Experts of a small language model: 41.9M parameters.
Below are experts of layer 2 (counted from 0) of a mixture-of-experts language model. Rows are named router (the router's row for the expert), up (a neuron's input weights, with its number) and show model dimensions 0-191. Each number is 128 + 24 x the weight over its row's rms, rounded and kept within 0 to 255. Numbers have three digits each.
After each expert's rows: "comes after" lists some tokens at least twice as common just before its tokens as in all text; "gets" lists some tokens that make up at least twice as much of what it gets as of all text. This comes from a sample of Wikipedia text that the model never trained on. Tokens count by the router's weight.

# expert 6
router:136123130112175160108124173072109145113152095125114148121177102176126141112123136100132130094079109158142153190154114108112122112117121112120167122187119119084116116107119117141159096124132162129121123133132119135133162104138143118139132124140096110137136109170138142127146214091139120149130113118102130131059107099166130100134111128149112119117146134187180110143114126147144172133139197105128145144125068097138153085163152126116155131104113101138127088137103148104108107128138152122149120133108136115139106168113151137130103140123137128125099155134121101125131102137108144142
up0:124102114136161159105090112106144108109126073144137124134153153156131126145090137110122135134112102144126119138152103157143116110106124127156120115127144146128146122133119123134132130168149175124173136135133100127158121145152150129138138117171113093081074122145130151121122184102117138127123110165161168167125114146131111119113087136129130155126131175108111098135146122128103166115170149120144082174100106155098162147116141146107096196087097161139099088184156172127139141114114138163086102133121152113111109159084166117098112176119137153146094140116099125128128116113131145083
up1:131175149105106095108174150112116159147139147121138127113108142172105156120094130109121130125134144126177134129125110138132110119092093105122149121111111153106141134131182103114139136128121095091136144138106111118141135118138118105119146125108167131142107114150155152141190145113132125143158110134096153167146114134084134145126137088120127183117184105114132098138133165096124145145128109140135155092162066149110105146134150162129140071072152108184122173151122063094147135093133063074124126178123131116118140109143129105131146117099135126120097138127104136141119147111108123108
up2:137129131145138120159114163104075119144130146134128117148141157082088148128126097123178156134092133118099132176131116071098152152167109172129083106169128145127142128104114167129126135110167135143143139127123085155113120095140103135130160122121090146159156123102123148128142108133093096120109130127118098145118137133122090141137150113110106080114121106150104139113147117170160111109108175120159160120128169119117126151145090154119138087124155121139193107103145134143140066145102097090168120129120124173107135085140107176114110098126116166115115157117101163119129155117104153148
up3:120112119114099114135139089149163123105145110132120143102156142147150134166099124127162135168099164114146120149168079134149144076148142127104104139119158156125137119107088145136122106106095193082079118077121154098082120173154130133105124134146158153096088111157089140124140139148127134129111148153160161078118134147108126115137096144185165119135164112084100128121139123126110122179151166180142131131138180119144086103095133107123107131154124128121158135133096108088118140097117149147148109130086088101156122143107130136104139138146144139145142102131130104116135139098143137136
up4:113148156115155120105109109121140091116154109145133140106144128141128080107160133131089111109087120181173128131149068102162113153132156086160102144167211067088109138124091130129123098125133149107128108139127133138121171100105160120117177138102159091118121079111105123113115141126097114115118101139087164122145145103116110127116102107166135099147108107146097122173122078152114141128106125114082098094126122148179128147140131139119100151094124149143110095088156123101122106162156144128137107120133110157140134107100155148143152134102111133121155147111129129131112090134136116119
up5:097133132103108185145140127120180144117131144103109137135125130161127148104119109074121109126122117155104115112108149115123156122125155127115129088159121125106134138090126148133088130165109148126142143129156104140159117181115109133105167134138078155114145095157141142121133164121103118136164151121157122119160133120148126064172149116150107066084117143125138060165135120122142111088151158131171108164113118131133101162180126116117101139125109100114123117181096153146126112127115131138073132098145145142115112112071146120152157144119073122139126131146101141162090120146149119096
up6:118126090119115126164134097120121133111092102155131168137139123146141133074113154080126140104082105162123119136149148129127150083150145135125142163132115093198131065151092121138107140141118131160109125119122144095091132163130166127167141136119120105164123151070158127105134134107161136114104162104083155144109119110148078120077127095129091059135113122159180082138135142165170139138114106162123105151105105118144126116114123112130133141120118141119117094106119128113104112121129145136123084143164153123100094154128153123139169141145123165162147156150131139112113153105106118125
up7:164151148102137120127147148119139076168120139092094133116188099149108115167099117109068125137157099149153144133135069089139113118130079099152124135107129164150125148130103101123128090129098127124140152083104124162112106090159160118117120118098099107150124151114142122135131149106121118090153133173130140112115091123121136143134152146139088157134148134111132146082111125078121115134118127131093117107130179123114124145191157143150107135138091129164097129123152143144177143112092160118121153084106131120116088149102136175118101133124174153145117092137153120145124118119093110101
up8:121103097143109127112159155110102187081116138133159138107166119115142139131114165135083140120106102127105126111132097094122098153122107136098141137130101151101169146141129117103128126157115147131098147110127195104138133126122137139144115185140104143095130135173120151113092092091167130107083127124074165111106085140129105088103121103110139125117122164102181130176126078126140111130122150149157116141148135146122113133124133125127147159147101098160084135126110177137106117092171126121086096110162115122105137084156176112089140123149123129127138108121140112145112124080151118106
up9:138150155147132154128119103137150108128125147117122124126151134145092128132115079171130121098112142173128112149113165118184145082100120166151148066122139138122124161104162146162147142117118109148099137170152115110145087110120133141130152152143071131109182150109124175147124111080144115170113123138157125128096094148136148115116101123154096096097115171163090113123108124176115079127134126136154100153081115147136135141077123134123161112133112127115121114124130141118153075138103119134131132183117154143105072168127146132165154116126120092152119166139092127136134146104122107117
comes after: "1", "2", "–", "| ", " | ", " ("
gets: "1", "010", "015", "020", "009", "016"

# expert 2
router:128132170131181129101106101110136130167127097144110128138182138156139182129129198095120144116113129159137146147150151134137145094121124114119088122193112144152110143107128128123077145117102174066123103163152119117164120128102115131146126135130126199115110105158132158145125180106121162119119167170118119107097095121134117148129142133145128100125111153076156117126125102133130071145140116085100140148149140087141080099116146122149136159134125107125119096141088131092126110122131135135147123119136133101106114138134123156113124124128145171126191120101086114128109099147102131128
up0:132121101157127131149114118124149098102120138117126114117106099127144140088172115127127104122076083106110128127127175106108119131138163098108108159096151161148098132094112118135125099150092116112093149121114142114188131100124120160102112171148153152138113128143141128187123089135178160136113108144125135108171114127136083168096168145162126125101118156106145108121091135145104129196103108099105148135162097128114120136163139153117086152123110112130096138110149151144123145106108127134143155123126122129070161121121091119149137095096159148174151073152141171136100110129127103103
up1:112082161132148116121153130170135145148118118159153116130147100131133112188154158116123092136173109133113175157149152100130120134104073123115124166147123122149139142161092169118181145097106154145138101148100161121155149147098103110097104148125125129106143103144137142160115148125140162132112191159156182144118147126161131131127161145103133134135101145107133123146122134148100112112067142129133115165139147139129111138166127091131129100134158096167148154126118108156122117165097177106101112151131109137109103142105072116104094151129125096155119144086105132120170143087104114108
up2:172109142110094135153148145121163155161135140131126129120134143147142121152140081116140148100131127116149119168137138120125152140102141106131171143129142168110096149105134123126101144133104102102123145178112138110160086130126150183134098108141141172093096177093186161124114155140126132141136083129163086097086155145145144155114098134124178153134137149133190144121131097094138111129112139125103143144159169132123161143133164116157120139148123093117070088136171110102106136160132113174123145113123095090158117132137103136095134153154127148120116100131127120144095150171131175135
up3:159157128130103135130124134131109128138097168125059163135105130172103091123139095167099119086133126132175131139166112129097142148101195087137127078098149144137179165074117101145112135099130141115151087087107163119145134154086137116123156114145166121149119126117111149162151152151114167109155155120111151122104132145088164105152156174128170143139119102120138157112135106164124107135112122143129149127123110109106135113136118136129134137110164084138137125131077124105114105128087135141107158128105143132148168122165146154115110117165135114126117072176108146147122145135113123128
up4:149133114130159141116105109090156106149134134125136097092187120133128126125132147153117118076155157152132139148166145110142108085111105147127107137113146093164115130144143118067140123102148161121167126125129118103168136116073115102116127140156073099132131128147143152119066137090133149133142122113118124117118172140142158078125170129133125173151128098122152114127114103141140087162189116160102120146104114111145143097133139103124119134129145174128128124105145128139133148092099127139102109132111148135135145128131138140103125158130140100115164135080048102079074135142087101112
up5:163126110104114079134113089086130124156116131152092115118115125135142126130077163126118137109134152125110134153123102120111173114185175098101156147136125148139127170153109127140109100151096136100114083122131106111152117105129133115110112159132161153161139145169119095118097133154158164123138138124070131143132086113150126159143100109126164193151142144118123103100107110134149115091132096090105102098068193132131087142107142126111114097144109104146132164159110114109129154096162117079143143141117174113109132136111159136136144158129130181102133124121111153109120148144110109131
up6:135118125078141141134098126152146161165120143133121135123137133105111124100130088134133131126124131127097171091137125167122138088085114101083143132134124159114134121163093146119117134127089125119098138088147115117170116130129118133178120145164112080113093161159179125101089135132112120189084128118144101119094127167162124166094116107114120115136122126124164138092096101160111093139141123076104106115159138102154081130086124173096125140128149105123100139137170160191100109106125146114124139122148120141146143153113112128108161120140128141176117163155140138121149102145109087171
up7:197126118141124151120132146133161155144116135121153135097150119141163128115114137116098142126127107126107164152167128117143153141117112132156127102126088140092106127109127134094145147129138127108155098112155197108120110123112168097059161092133106132094136130164146136102139156131110123132127130152112116173170094152141100130132128141088093094088107168140147185129141152132119137113123102163139160117116156135090179138146160147112120120159106129129110130105082146116106110159102133145132112082176129144066156125088118148111110152126131135153106105130118130124131175117075091104
up8:130090153109143100164133102094114122134113145150096103156124142169078144121155117139099132130065096131118164090147111115171131149091140113142116163141100141144079152119125101129155124138151103130030136076110123165137081122120122105129085080136118097126119115131155099117151153132110121111139138112135142106139133130149134137144157137136151121100108143134111147158132139130140077138179149144163139141101109132170121095138152154155125117113142126094117151091141122171116112131127176136135158114159185136083158090128130134122135103141130140120103151122128135156115132164131175132
up9:151077123117098132101126119145112121098139093197160142107134133149120145108144127158111112165068143111127105107110167143143130081116157133101134164122119138139146147148132169148106109151124160124155164188127155130151153178097131158160134124119126136108116115142134169161134133125126112148119144143197134108139152125139118155114173134160111136109105143104193110132082121102160114110157106103134118126153130122168094147148115087094094118135144130117081101125122114128118114164111106127116095106081121101131124102109085142143119119078135119130151115149085123161108149119171136127
comes after: ", ", " in ", " (", "| ", " ", "- "
gets: "1", "2", ", ", " in ", "–", " "

# expert 13
router:121131166130117134140131091114150125147133079127138149115166151171133164121109150122109125121119130186120134123132114106121114097130140163090125133145099140132130156105119110128067137141076168054084103146117110161117153103115130092121154114141172143162115107140164138146150122126113152125120097151150157128119040106159068150132114077134116135141145118133112160111129124123150163144145176150143142075141102098180089104146119133123134140130108135137106123139110134073133131121113111138118134163096110129131129111145108146131119111147121084118105162133096149140161106157124133091
up0:139101098114066118090140117099162119182107165101134080112112125139134141082151095129137144148158073138138127142127107136167110105149132171104077141104133136148130143117133162122155144126127157139140115165124139103151145155095097174144094095106152154122143107105104088171134152132143135142173090109126131136106134096117143144115153128142159153065126079149102158119124150124128103142129107111137093195130155145094088153107143146128105148155147172116142148174135128155169130117121122135143111161151109118133171134146140141105120119110122178131140136123130146128126158146131145092
up1:168101048152149166148144131113125122101105107121132164086128077104100124124115157116117117116096101142132118112143156169103165120146147117053175100145139132141134158099118148123111101131106151134110122158108133140095153147122106134131134117160083127129136114116128152077113130118127115117134142153106100118172140060120122117124130132151122130131103128129127113113100102114086119118127086118156118157136103125118134079121118091131158102132129120097114095115137134083165148163124140134126078118172140108169145126151171167089138131109117170111188152102112102127137125118097108146
up2:147141095148084137129129158121178129114080093075197167124130104099099094125128121082120143193115137166123119139123165102166133144124098138127157137092127128139094169110150148140180106130095158127141099130122154124167196138107146120149125114118128160110106125130167133142133115137078119111103135142126139140113187144116153153140132130107177144157103158124143123103114115118172159117091168111119091111115102103135139111123140145100152109115128086127152154137105145100125126133115162129120159118147137127105096158117089131140146129126130156128144126080142134121125126126132094076
up3:135121094181091100162166144142158137115126178141139136127144149136142126115132119197132141113116126089130145109163148128144141110113102133111080144123113150119169158119126123156123149134116121103125104157135142105101175127115129178090159132087142171112096120141151149140145123117124105156163098147121130142125118102131124128130109127146137123104122090111154178126120152110148070134143086168147136146160112094105170110128147139121113088136104137130134137165123169151190127125125130133070136124141137131157118139195134148157100127139104168130184142167090128131138143109078113142
up4:122158123143149094134153133113119111110115080128123159169155106145085153150158124075127145171123123073155137127135131139142136079118118148123121113171129137158130140129155132140163119126159131141149105108119141142190146096143104112127155151131137084110173090158129136121114096123132075108136119146149118108131146098116118129174136134076143155132114120086097150110161133122176126147139151074152154144087118103136098145138093117130148112134157148118143103125117084149165167096152159141113177125096152149101142123179099115101105152123161090124119146105115156132118101147165112120
up5:148123127146158161076136100112104134117137144111100148129123133103176116144110127123080104083140134075131121155105164101143158105086112160157141123097098123125116128140103157121157156141087104106100133156144144133087074168136086095134124131146183158099104186159137132108082129105120132136142153131128087135149118106106120151138110128102115072148130153086116143152109133162133123120110161147129125141138114127145123096126139131114123105144135135133130125140173109121103182150119154142175119144079126098128112123116070134137125143111117172168120082092105134167113149121146128140
up6:166122083158123114159191099132173120085117118130144131095112125096113106095117123129126090153135123143154138120070102104145131098145112150154115087124125130102119152064139093105114080176102145110155115164132124152135122158094099134113158151138147121115101152119116147164126084127111131129142134153126128093116127129098136155146111109094147141139104112113138154113122126148158109096124094101143132122114102097124138134173132131096137125160199142144200139129120114079153105142115126128122161151133146146102153131166135125129168153133151154080084170149108123114133162116134131111
up7:070148134150095120112134107132136114164142118082117135126139143133162120156131138138129135110115128111131138136141104137134136119118118125136129145180082093103141089141141122156124135169120118123105098130109124138177097111144145141100133136183124135121127098117130162118171118123138092123090135154111130181091163131171108167120089116149117152143096127125096145126147111135135109142142072136120128085137154097124133135138163155115105119105164112165132132092138108145116159154093157102102113137067132104114129137156093104175036107150123142145071074129138106101127117156126126149
up8:100121128123134141159144119150170055135111125116129112125143139152113052128112132094136136119110131128098179134110121142118125158139139125106090100104101137103141170121128153125142169109114130153156083132070121135121108118068102149159132153133117147115165120109162125136142112120157138134135118142155118119139142125138143153142113113104120098131143114140109143120105142079136147151164084140086124122114116084154125195139086136143120141141124147136100122139097147133148172157119115160123119107074117149108159140137141122165096098104114106148159159141204086155125091126099150097
up9:101167145097167130123118127142117108175126108165154143150121163130117148143128110104117167136154106141124134108119130121114131168114138081196149108140152131150168165134151078138114123132146146136163160132121080129128158145114160113130099124173137138161069131134122151099144118112143147119130114154148175160084121117153130143115157119115139125096158123123140142130142082147148170107129141073144111117108113170167137109092068164147098095087127115131140117105107103118119148153108133118135097174092136096116128172088091118132131103145122093111116109128156084152152127144151116125
comes after: " | ", "0", "; ", "1", "3", ") | "
gets: " | ", "; ", "0", "–", "1", "3"

# expert 3
router:107121159097113141144141159073126154132101094164139152141144081142126157137142142099097126131088089134092123131131078113108180117137068138134094114181130109065094113112122136105113135155073154065136087153153123120145151071094134123139159119118143130141154149135143121128120134131141108125165130144129207146128098090144156135156117110151112132114161142124104123116125120159127130123121113143110155097165116087124147172133160132121153124138108114133107121129111137135106094154139157142105095128115137102118110113133133151148153170138150089134138160125132064134101125151136127121
up0:100154155132123166145161100187120124141126102146154126130111110135169167140118111107165098137113104133130105096147128090104088137118147101116139108160147084155088133120130118138125128114127136148120127176108125143110139125132127159091099111150118134137131125102123125118134103111094168168144097156135162149114127126133114106129156136092147113146123126149105092167102101072127173096168135140121181116099112124192136098083099153091117149139109153133163143064098139143142121187098093131119085151157168133109152099111153151157137127121128140138143142093168119118141147121127112147
up1:104100179096134131123156117101103110127140162154156158139138117146082096129159108105161124137137140134127138126160135138108119102139070129135110129103174104158149126163133094120150146154122133151145099146162177125142153155113027129134126094101134117148089126139170118149087092149133101150089144109105151146154124121129081108135121142090088123119095144096145120138132127118066197125123120116130133148084157107106140117151144120135126101130143120150128104146115138138130125147130112120173150130093161120122112134103160144128125145126136155136085104127139131157122055133119117108
up2:116148118123101134144106125117095124111115123102117158131109148100182120143129109054143177131182116135127120152110102152129111099157123100120121164177170080167118081142113135086107116161089124121116094167083118124135106146147148096094180126167136149118114162122121128137121098087119100138143114136112139102111117123122108122131147103160148152113119137118099132183114081125109113143118120167142162180143123122120142112127123111098096113125094146135134165103133131111099122131117104159116089173132082116133116153119075112116114094107126119155132192145158134120125147105143139134
up3:094124173137131168134165140116120112145139125108090094110141071132140166121112108137115110123140093141124122147095088105142107117125111143103084091140140108154105109133135143131132113152142120073113106153126117141137124107098110113127147175156139165152152120120126119119114092155118145152129138160137154082141120120130119153090132099112125136093105114121146157128142096150159115107146097153143139133194154113074169138144161114130100136113113122099125152168126125114135096111162153158124109073084149151134119085156132112121099136153128155123065130135148085121066077092136093123
up4:106134105141112180121150090114086118095107126147111133112115124131151138124156135151110106110146107126104120115139097092123151148152092141152094102135154145148136126143123103101086152161138173140143147085156138117118135126136092152088102132096124141131091116130120151159137089111144130125089106138119159115134091147150117124133133096178157145104111153144127118103181122118060165135138148144145175129126150078149112138101095188139157124169144129095132101126099151139120089116130104118131117107175119120099117089126163138128143163076123121162107146092152120102192139107119096136
up5:083133096118126102105182108126137160171164112146129120150096139138159150130142102154160143153144110149112155148118118139133150106135093161105110101165125132091115114120130169126170173141121150094155126161118148125077118160098142121104157118135113127111157122144152125125152129115108120125107172137156180140109148115147176101167131098107100111131172064116123124084125085137104149135131117130127115154113110126146161113129188121135099160116122084122130152120088127109125129103119142146121057120163105124174105080141127109131130136156129130134122138148126111125119142127140166059
up6:155126156155104162141163128110120117157157120098118114132146105107121138137127100152165122158149099131087133124160187120107170132143139120158123137141144111172148171138126134104155124148133150065148131138106151146142097105114151175099177135127121150119124118122090127129110111119163077100143120140143126118162093103132129127141132085129069150123126101142118151110114146164098113117126151167117134133152124115125119136125119119154119128114139121098135089182155109148148084138124099102113155175043125133130121152153149132092143090129170154107135109136135079110168110079130096114
up7:135112128072080162166166121128126135137120093136125102116128107132130135140127166103105156137141164134129134159123094088116149139090145178157100109131143094131143133126114113120136139131118161139117132115142137121150112161105111159122121134113129114097115112150137103129128093126142075132114139154124095083141123107114136127130121136127116152139141177093165080113125128136116137160138148114157135103135142076136127183183103189131137126113125104098090089172106196106152109124158120138074096117081124088148094135069143110141113118111153127150118101101172099144115145110135095131
up8:128138129106103171116137119135102147125122156138137157099182149176129126135109147139123145107120123086147100089147138132097185190151150099106149103114108141099163127108099152123111108155124125128121136125155131147150118145129146150117082106145118132154131073109158150157151125173099128112167119095133136133146126126089065122132120114080079110102124110121105130113165122109124145091109156134144103115117137093133117163102131146140141138095086126129116141058130164112125110114126117160155111174115143167114164111145098157098111099111126129143125101153151116109070132180156134130
up9:139137144140158149151087099111108174083137124146128099125166119114157114148108119109123140120125091121114152097094117098114125122144122135152175128106125113090149128087099135134106147172142175132076150137165101092159116113142131144172128117134108117163121130134132141127109110133068122118158105079125100163204133094145091094131155116106164160086113131124162118108100151099114112129120140145147125141157124175136170140105139129186134141170162111155076138166147141146110096097163121117151141110126131146101134132147127149122152146122113099167132150131143127098085119133132125138
comes after: "\n", " |", ")", " |  |", "| ", "=="
gets: "\n", "| ", "\n\n", "|", "-", "- "

# expert 26
router:144124137127158110122112093120113106139146121152140139141141113149152152108123124107197134119122104210084134131162101105093126101103111139094150121125136119151083140123142071128119102167132143131071123154137115163142126150146078098121147137095158145138121138108145113141180116094093113167164067125100153100140107143171111127141114112137135120160143162110144127104118116142152175130116139121151145083128078101109118110171139137125125152147083112116104108123117133120108094167122139138150096140064113120127116177126109167149136142142148179126112134123134149143149130130116141105
up0:106059133119128119106143098109141117111167118119136113149117139125132151139154129146138151094121138191118124124129114121112152146148153128132091159121140132150079128139156121107155115178146140153173079128079111139111136136149094103126123101155151127135125159163148085099109149101145121088100149125119148122134116164109151139131118114141114135158112149145163151140085109106182096159110151144125166082091115125090169079105141131130119056161146074117119100125162127128117140101166160132077126141103114115095119159126100128169127115148135094132147109123143128092145135105123150123
up1:108109103130133116099152085134105102153168106177131134130110136121122184142159130123144137134088137156122163145126151107146120125095122161110161129067103137140098147130112180138143157151107161171106171156110103192134142146175111138175104136106121144099095116158134114128111170173142154164134103154135149123163120171160121135130107121103103122139144116134146137093108082141189086135118145155137153096137155139092126172130138120132122120158157120150101139149124124095149128115147129077104086109148101136124143153089157091140116108156119143102108137112143120123113118117122118111
up2:154151157140155156115104158122125126127086126135121110096103135038122130143151122135144154116129150099118117110146132103142124140121123121142111085147118119146168143135122138107092122108133136143092132151147094125164146135109123157133127108134176164137147138132126111107173124098093155120146160105182174098111123137127140107079136135114101160144106135111111164095126105191108127090136147139143147136153109114125088072099137131155121134136109118123120128142111090171104149129148105142092119131121152177142163168138124106098066102095175125149103172123147159137163091121114150126
up3:135105150127104111144130127116140123146139146126152131140145125118166143141144146104093125043158123080108079170144145119122119106104100125163119141137141152141088133099116139130098182084196161129173104143145123108172139147110149066141149161152065133099078130107121154123139161179133120084107127154150131104146141126128124139181129134125126120116112136187168111121125132099131115107115125090152162126142140123180140143154134145143160114142128158142141161130138118139095140129132159129133149108155114105147170121172149126114122150110135113130133138166113092143113140128100126118
up4:089148065139171125117163121136129121115148133134164131149143111155134088146124131131128143105130112107136140105150112119119136141115148162162125116106107151159136128117090156119081120092107128187167107112136137095119136135143086114137122160187149123136121150106123137128153106109137133127124121138091148104127091167147140103087156060097178122100128149117131186155124144177134129132116161098171126113111104123150136136111152121097104107122119080149135097087172102124127114134103116099144099117102101100150175091113131153126109149110186154090138118131104124110160147136112163135
up5:126076143141141156126179156108106142117119141129146160091119097126153093131171087153166153129141117141100133102097088099143106153136085112128163107158149121111148146126109133126180124135110138109117156172137133106113172116110142137102114144088155107101111138130172083107112136133147103133134148138145132148149110157148145136165119145133138139093110163150128101102108141122127091107109132107123150108111101149134135112157134121134079127097131119169175072109096143093098170142152138125214124135110176143121146118147101174111136138137122119137121145123134138096148111130157183094
up6:115142103165147138134137113151179180091128115143118136180126113148143155147177125138132132100155121157106132130166121150116078133159129148094128122124115137119195113133137137136125137102152144131158146117125117116099152135116096114093161144137118109131119091115136152131106122104128099171145169114091138176167097135108099109147164126118108101162104160138138145101123142142101153134178163136163117071113129135106107140152128098129098137117151110125147098150094133178154102119085118093176109123139121072106142105105154135142148151142136157120122171089129102154147160149149176138
up7:121157136082178147123140145153122098175130092127139105136091145112116133113130100118164132141120093130152125144140127140110155158113111168149083132158159143098111119122146134152063147126096132136071109129125115134129126141112094102116118174121126140099107126130124104106154115137140125127160123133149147152142153121132053165104065143161127122088132117146157146140093067134131136152125114123103203142126123137170167150128212107090124108125116100139124126120075109123107140126153094094097104115129105113126127126116184109127142126155143147121140128161135115131114120130122136143
up8:159171105160104126126110162159102098111153138133123142159096139134114129107139106107128119108134153136121178111167122156104137117088079124181106124114162107127148115140170096127144133117089086103150099113108118138148093174091117103130146149120133128105166105104143168098098168124091082128120106129127120165124116098114130160120105086135133123150181185136152139150135132155132130111161113097144159148136124128119123126144110181102143133144095114139135144079137096065104110126144115142149140122130168125094116150149123082153128124160113136161128093138103123100154073147123150133
up9:151091128180121142093147146112201104120142135099094144121135131084140153076139112104123087113137086111151136133164098144127143122107122117129113077153108106155147144068164127099109117110082142108127126154084156157144115152135131154134128159110151129150095089144083142131098107089109115115123110127092111115098152123151141117059185097135127143114153145133160105109131124123164107116145107157120126108114115111155122122144122164126141101148106148130110123149141121131135121118130118123140102113131128100144117115162160189106144148122145151091118120109132136156140086106159057109
comes after: ".", " | ", "–", ",", " ", ":"
gets: "0", "3", "4", "5", ".", "6"

# expert 30
router:096135156118143163111130159106084129169157102120112160117123084126182166132131098139178142105114113112111131155123142113140115122132090104136074123176099159125104119128164160143123155125111122131152130141148181149127139118109127133128140126114093140149154124132113141140125192131125131133112077139127128125107044133143137144128111110138143111135164148063156118115120134122118106130142136115186124122125105147119126126082122172136186121101112095148108128173115142119111114140177155144131072133086121112144133150134130120104094129141153125120084104130135111144184104140137138080
up0:099134141155113134169113118123146175115130142117124095114103146150096118095134129177104155155141112133160116118104105115127140096090128148123162121115149116108164113159135114126136155152128151157112119124181074150136123094098113124090131097094114105115102104122105141097123084148076156112153108138135084106137125141122136122079155117091127124129103168146107152088132155118156107177127173130156159089136162168084138125148137131116127132151112096121135121116182137151162189125140164159153154128117129158125124130112080159156127173172099122119128143159141113099138141100134147157
up1:150135088138138150131137098137139147161158124140137140104129133132113076115118114142178085103104113125147111170133133116130117179112100150118116154159132118096136114140127123075166105132093145168105139119175123112133111094152135138121149094103062127094133153124146130148108123164113131140127180116138113143099116116119141111134060135126169127143132116135144168150126120129158190112112107128171120127119157137128134129174118110135155156159172109145130129058108121142160128126116121144160120125134129102127137168187096159104101126155124136149176184147131122121096154106099156115
up2:126147146172170153135145143108138141121139111092113112104123132121131170098141166147158125109165141149157169115142122143154152112121135121118110093120115138110098093149175126130117108109091152139171119086156117126127116126143122151146127095177096151117143120070096162118137134121131140108145080156147132152102097081178149107123099099156081123110092133160108157120148170129121150147143117138153098122137131121118154097115131145123159172123143114154108166161137090131112160164154124106170101141108168154095144072101097102166161114143165134134151125128132159140112132105157155151
up3:150114079116165115146139152107172128152143140095092107165096186102138153131129140124142155172096113077056136125141148127151132117128113120179136084150156088082103124105119116084107147116168121136102083114111133134095141158101110121118118144148133137145137102144104129156124103123124136140132162167119136169089161110198118162163144109154135130162125132099098106143129094114124131176140137110127129134113139075130125131112118122157136124103138099134104145135145102131123112126120133136108147102104146089126137115130137116091139134140101057137157159112114149117126152150178149119
up4:078158157116126135108123124114120137142130090105118146178130091124122140121117129172154176151162180113133156198108139106146096151168115139113144104128105123140123105142191159081127174115121079100151153127137126145144137134103116179099122154121129104135173106146085091104131129136146166115075113152127129156143128117121096131146133089110124132145087165125117124136112143154127128167131165125151125095122123126126110132144139112075073162115109112119165095139159117119117081119147104140151132132106099144097122116165163121110118106133141115143125119188108099121139152142102124131
up5:143144122132146133147142156086106151134148120125154126109077106119119163143113120104130160120151116144151093136139146105126130095164096125129128133148141147099118116102117137118135093131071107120133123107151117124110204081115118142130148108131108158113096148097099174154123112176133127121113117105124132101077117132104102140069117112165128151127124120141100143143131146111130075160151115111123123133160080059130113151112112130112110114122150170137143118110108121129149100089145052132094135162133124121125118144182136127114107117100103123121076129120155166113194100131168140138
up6:116112130133114167156128131141147121115161126117092107135146170126092124157109116133135112142104153129069129125122149151136163118120150110147157125138115130094130144075136106132132172108121112086126119142160195146120178113120124111102158118123106145091164150132139137147144155132130105114186158130133116133179154076171108117103146102134125122124089138104112100143100125116152127118158123157082156117120133120158152123133140140172129129108127159119114149180155111149116138123142153122139123169099157087154151076094160106142141154179112116098119181093169141162129086112133106106
up7:153128151142116162123148145127107165131122131142144148145123135144150124156140160125098113087099134089107121177102146158148111125106143133151161140117193145135146126151141123098078132117135135144092145131122163119138181087115143116092101131136100093130110134177131145123128111131136135144148137103121149132131177104139145128167154117102124102110113162156140100128157067142155207114136108161058164129143127110170136108096136096173131149147117129134106177116138122101110105163150172110137100137178111124125120155117133104120105108138115142119173168125137138099137118179143132133
up8:146164131168151115119177089118114146132143149131129116155128118118174177162167119132136100084166116132139111119171156147120162139107081111109086117129076152127135108118132115124147103143134173114148132154156146162111127166085188115129118113141131156144124131143145147107110133120166106160082103150177125083151089133134122119153090087111132125129140120139153102116089125146138055103133149159136082095118137114132143162142116143163122140121101133123109119148115116113121081165121122115154096110140116159123105153132162146126093131145070098123135111160126139157137106131144152144
up9:156130150154138136094174113126090120168100124123144128142125096154160136126087109113171079150145119106120108167103145100159116128127086124114146088166152115067123137096149118114134128144127153179159155116143096122137116105120135138141193168140121137155120111177112165129161105118156135087082148116120148117131128121135107121137147129106135129127144136113170132147095154145114141134156119094131100126167134124141116149116122142140150108088131139168082132126097090122143157119110150110137107148116185155160084137123178119128197155142119129149137105107131150113149091154130153173
comes after: "\n", "\n\n", "-", "|", "==", ")"
gets: "\n\n", ":", "==", "=", "===", "-"